{
  "num_hidden_layers": 13,
  "hidden_act": "swiglu",
  "rope_theta": 10000.0,
  "init": "normal",
  "optimizer": "soap_variant",
  "decay_shape": "linear"
}
Below are experts of layer 9 (counted from 0) of a mixture-of-experts language model. Rows are named router (the router's row for the expert), down (a neuron's output weights, with its number) and show model dimensions 0-223. Each number is 128 + 24 x the weight over its row's rms, rounded and kept within 0 to 255.
Before each expert's rows: a language model's description of what the expert responds to. This comes from a sample of Wikipedia text that the model never trained on.

# expert 4
Description: Coordinating words and separators between list items or clauses, such as and, or, semicolons, commas, but, which.
router [134 164 119 137 145 126 130 160 151  57  63 141 143 160 127 109 120 148 105 140 136  92 107 157 167 103 151  97 147 120  93 111 140 140 103 113 149 139 133 181 108  81  89 122 190 144 106 144 148 108 166  90 114 107  86 100 104 121 122 179 156 147  99 117 116 122 153 123 107 163 134  91 132 145 133 135 147 128 165 133 155 119 140 155 136 107 147 142 147 143 110 137 128  90 119 157 105  63 150 107 104 137 148 173 130 109  56 127 102 118 166 124 170 144 135 147 122 102 134 121 120 168 110 168 141 127 120 124 155 119 165 107 119  96 126 125 130 150 109 141 115 126  97 145 107  97 158 106 128 130 118 117 136 132 119 104 131 144 112 135  92 131 165 163 153 125 156 128 108 115 125 154 141  99  88 127 130 133 134 125 135 148 116 144 122 136 161 100 155 111 148 149 132 142 138 128 104 113 164 127 170 151 118 116  93 123  87 132 137 118  89 123 147 109  92 143 171 155 102 124 161 111  86 154]
down0 [103 152 142  80 119 110 154 163  77  90 144 128 103 133 154 142 113 117 146 153  91 160 156 130 151 149 119 134 107 112 148 133 117 110 111 128 145 136 132 182 141  97 119 104  99  98 107  81 105 166  92 142 131 143 167 162 139  85 141 153 110 100 146 129 104 112 132 135 144 156 122  98 131 146 118 124 165 101 113 105 125 146 119 138 121  76 129 124 102 142 135 126 129  99 123 123 148 113 166 173 151 141 129 179 144  92 134 107 144 104 149 134 151 114 130 123  72 139  97 147 171 123  67  93 113 116 144 144 128 123 115 110 155 134  78 135 142 118 127  85 153 130 141 175 110 119 134 154 117 108 122 156 129 150 186 106 118  95 124  90  82 171 111 162 122 107 121 113  96  94 138  96  77 100  94 141 143 121 132 151 168  93 143 136 161  97 128 137 131 166 133 159 130 146 108 133 132 118 161 106  94 122 111 160 120 132  87 104  96 104 154 116 133 126 121 133 122 130 133 116 144 143 131  72]
down1 [126 169 134 129 130 153 123 144 134  81 113  99 140 131 132 159 150 128 162 174 145 139 140 145 102 147 164 148 146 166 131 116 127 117 139 117 154 149  84 108 149 122 121 156 118 120 188 117 147 164 177 111 142 105 128 113 115 167 121 135 112 147 162 115 196 171 151 135 166 101 138 144  97 147 140 102 115 161 131 120 152 112 104 152 137 126 110 110 105 141 113 152 158  80 138 131 149 101 127 133 135 133 150  98 143 109 151 101 108 142 165 121 130 125  95 119 138  83 136 121 152 166 134 175 129  74 100 114 147 147 157 165 144 146  93 144 115 157 167  83 112 128 108 123 129 167 162 198 107 160 132 154 116 151 137 111 171 159 119 168 115 162  49 110 104 131  97 140 129 122 117  93 136 142 128 103 117 144 131 147 135 151 154 101 131 134 103 117 122 139 103 111 137 137 156 133 157 123 119 127  92 120  97 140 128 119 109 134 135 137 152 167 125 159 157  99 127 117  95 100 176 126 122 114]
down2 [158 157 127 159 112 133 130 107 131 102 122  99  97 134  87 132  96 115 159 105  98 139 146  88 117 140 112  97 116 155 143 177 117 102 140 144 109  99 122 127 115 139 146  90 143 123 144 116 125 125 144  91 166 108 141 182 106 123 128 120 123  90 153 105 177 139 174  90  78 139 146 132  70 118 132 106  88 142 146 109 150 138 116 104 125 126 130 108 132 128 146  93 130 149 139 140  99 160 149 179  96 144 106 112 136 147 133 100 130 130 137 158 128 108  75 107 136 170 133 164 163 122 166 116 137 137  92 140 135  83 134 151 145 139 123 123 116 155 156 147 110 123 116 125  79  89 149 119 119 151 122 148 133  70  87 120  84 149 127 170 162 165 107 146 136 100 158 106 145 118 129 121 141 122 178 141 144 134 143 155 136 192 163 107 114 108 146 149 111 157 117 121 120 148 138  79 135 110  99 141  76 149 146 136 121 112 122 138 137 180 133 158 140 140 158 102 138 113 134 146 110 111  89 145]
down3 [116  90  90 101 152 141 138 102 128 138 138 136 147 107 118 146 138 112 127 136 118 129 136 144 157 153 144 134 125 142 133 140 120 147 147 151 145 141 113 136 100  82 184 123 140 143 115 132 162 145 125 114 143 119 112 142 143 107 113 122 149 146 115 142 121 106 130 133 118 103  98 128  84 162 148 143 137 124 124 141 125 172  87  85 173 110 105 140 131 105 125 149 105  69 125 150 141 117 136 137 121  97 119 154 151 107 152 145 161 112 151 116 182 116 139 173 147 110 175 134 135 100 136 115 139 132 128 147  93 164 155 141 129 123 109 113 122 118 141 148  72 113 104 124 132 130 123  97 113  63 121 131  99 120 105 173 175 155 115 116 130 124 127 136  87 193  97 106 160 139  88 104 137 122  77 138  80 134  83  88  98 121 125 171 158  87 159 134 129 149 146 128 102 143  94  82 142 138 141 151 125 164 115 158 166 132 107  86 101  83 105  96 138 147 117 115 151 134 136 118  69 121 170 149]
down4 [155 121 115 123 104 124 117 149 106 101 120 119  86 110 113 100 142 117 144 111 151 117 173  99 130 144 102 109 130 148 151 105 137 162 143 133 131 173 136 143 111 156 103 144 105 105 140 130 125 122 121  87 152 123 135 119 130 141 150  97 140  95 170 133 174  86 114 154 130  86 146 139 150 148 143 116 115 120 131 117 125 134 108 136  95  95 137 109 168  89 116 141 135 110 154  98 129 151 154 179 133 104 110  76 166 138 113 127 133 120  90 145  96  95 109 141 106  79 105 121 117 144 114 105 161 119 138 142 115 144 133 198 141 120 157 165 153  92 113 121 156  86 165 129 159 169 148  80 138 142 112 153 134 152 111  73 141 115 109  93  90 137 102 138 111 132 124 120 125 106 141 112 149 139 124 145 131 103 167 109 124 158 102 152 102 100 157 136 145 135 168 116 100 119 166  98 104 103 105 101  99 142 120 105  79 116 129 106 117 128 143 119 145 109 162 122 159 122 131 123 170 136 167  42]
down5 [ 84 137 114 123 148 192 142 152  91 139 163 139 133 117 170 106 140 164 117 125 126 145 174 118 160  99 111 105 141 123 114 104 133 116 149 143 113 101 107  93 114 102 168 120 124 144  99 122 118 105 141 138 153 169 164 147 138 107  87 120 126 144 123 143 103 134 140 146 103 112 121 118 149 103 123 106 146 132 133 111  85 114 157 137 154 145 151 141 126 125 145 139 119 104 125  95 143 120 162 103  93 126 101  74 132 186 186 138 148 134 113 111 115 115 149 153 146 109 134 147 168 144 130 131 135 162  96 145 176 151 178 127 105 148 133 108 132 150 154 115 125 145 138 171 188 117 120 108 158 152 104 120 116 144  84 120 115 134 120 135  83 116 117 182 117 110 150 139 102 116 119  91 109 134 149  76 126 168 130 124  81 138 121  90 146 167  98 117 127 142 135 128  64 118  64 138 111 115 136 149 170 154 120 142 101 141  99 123 154 107 117 116 112 101 108 136 104 117 147  99 132 153 102  91]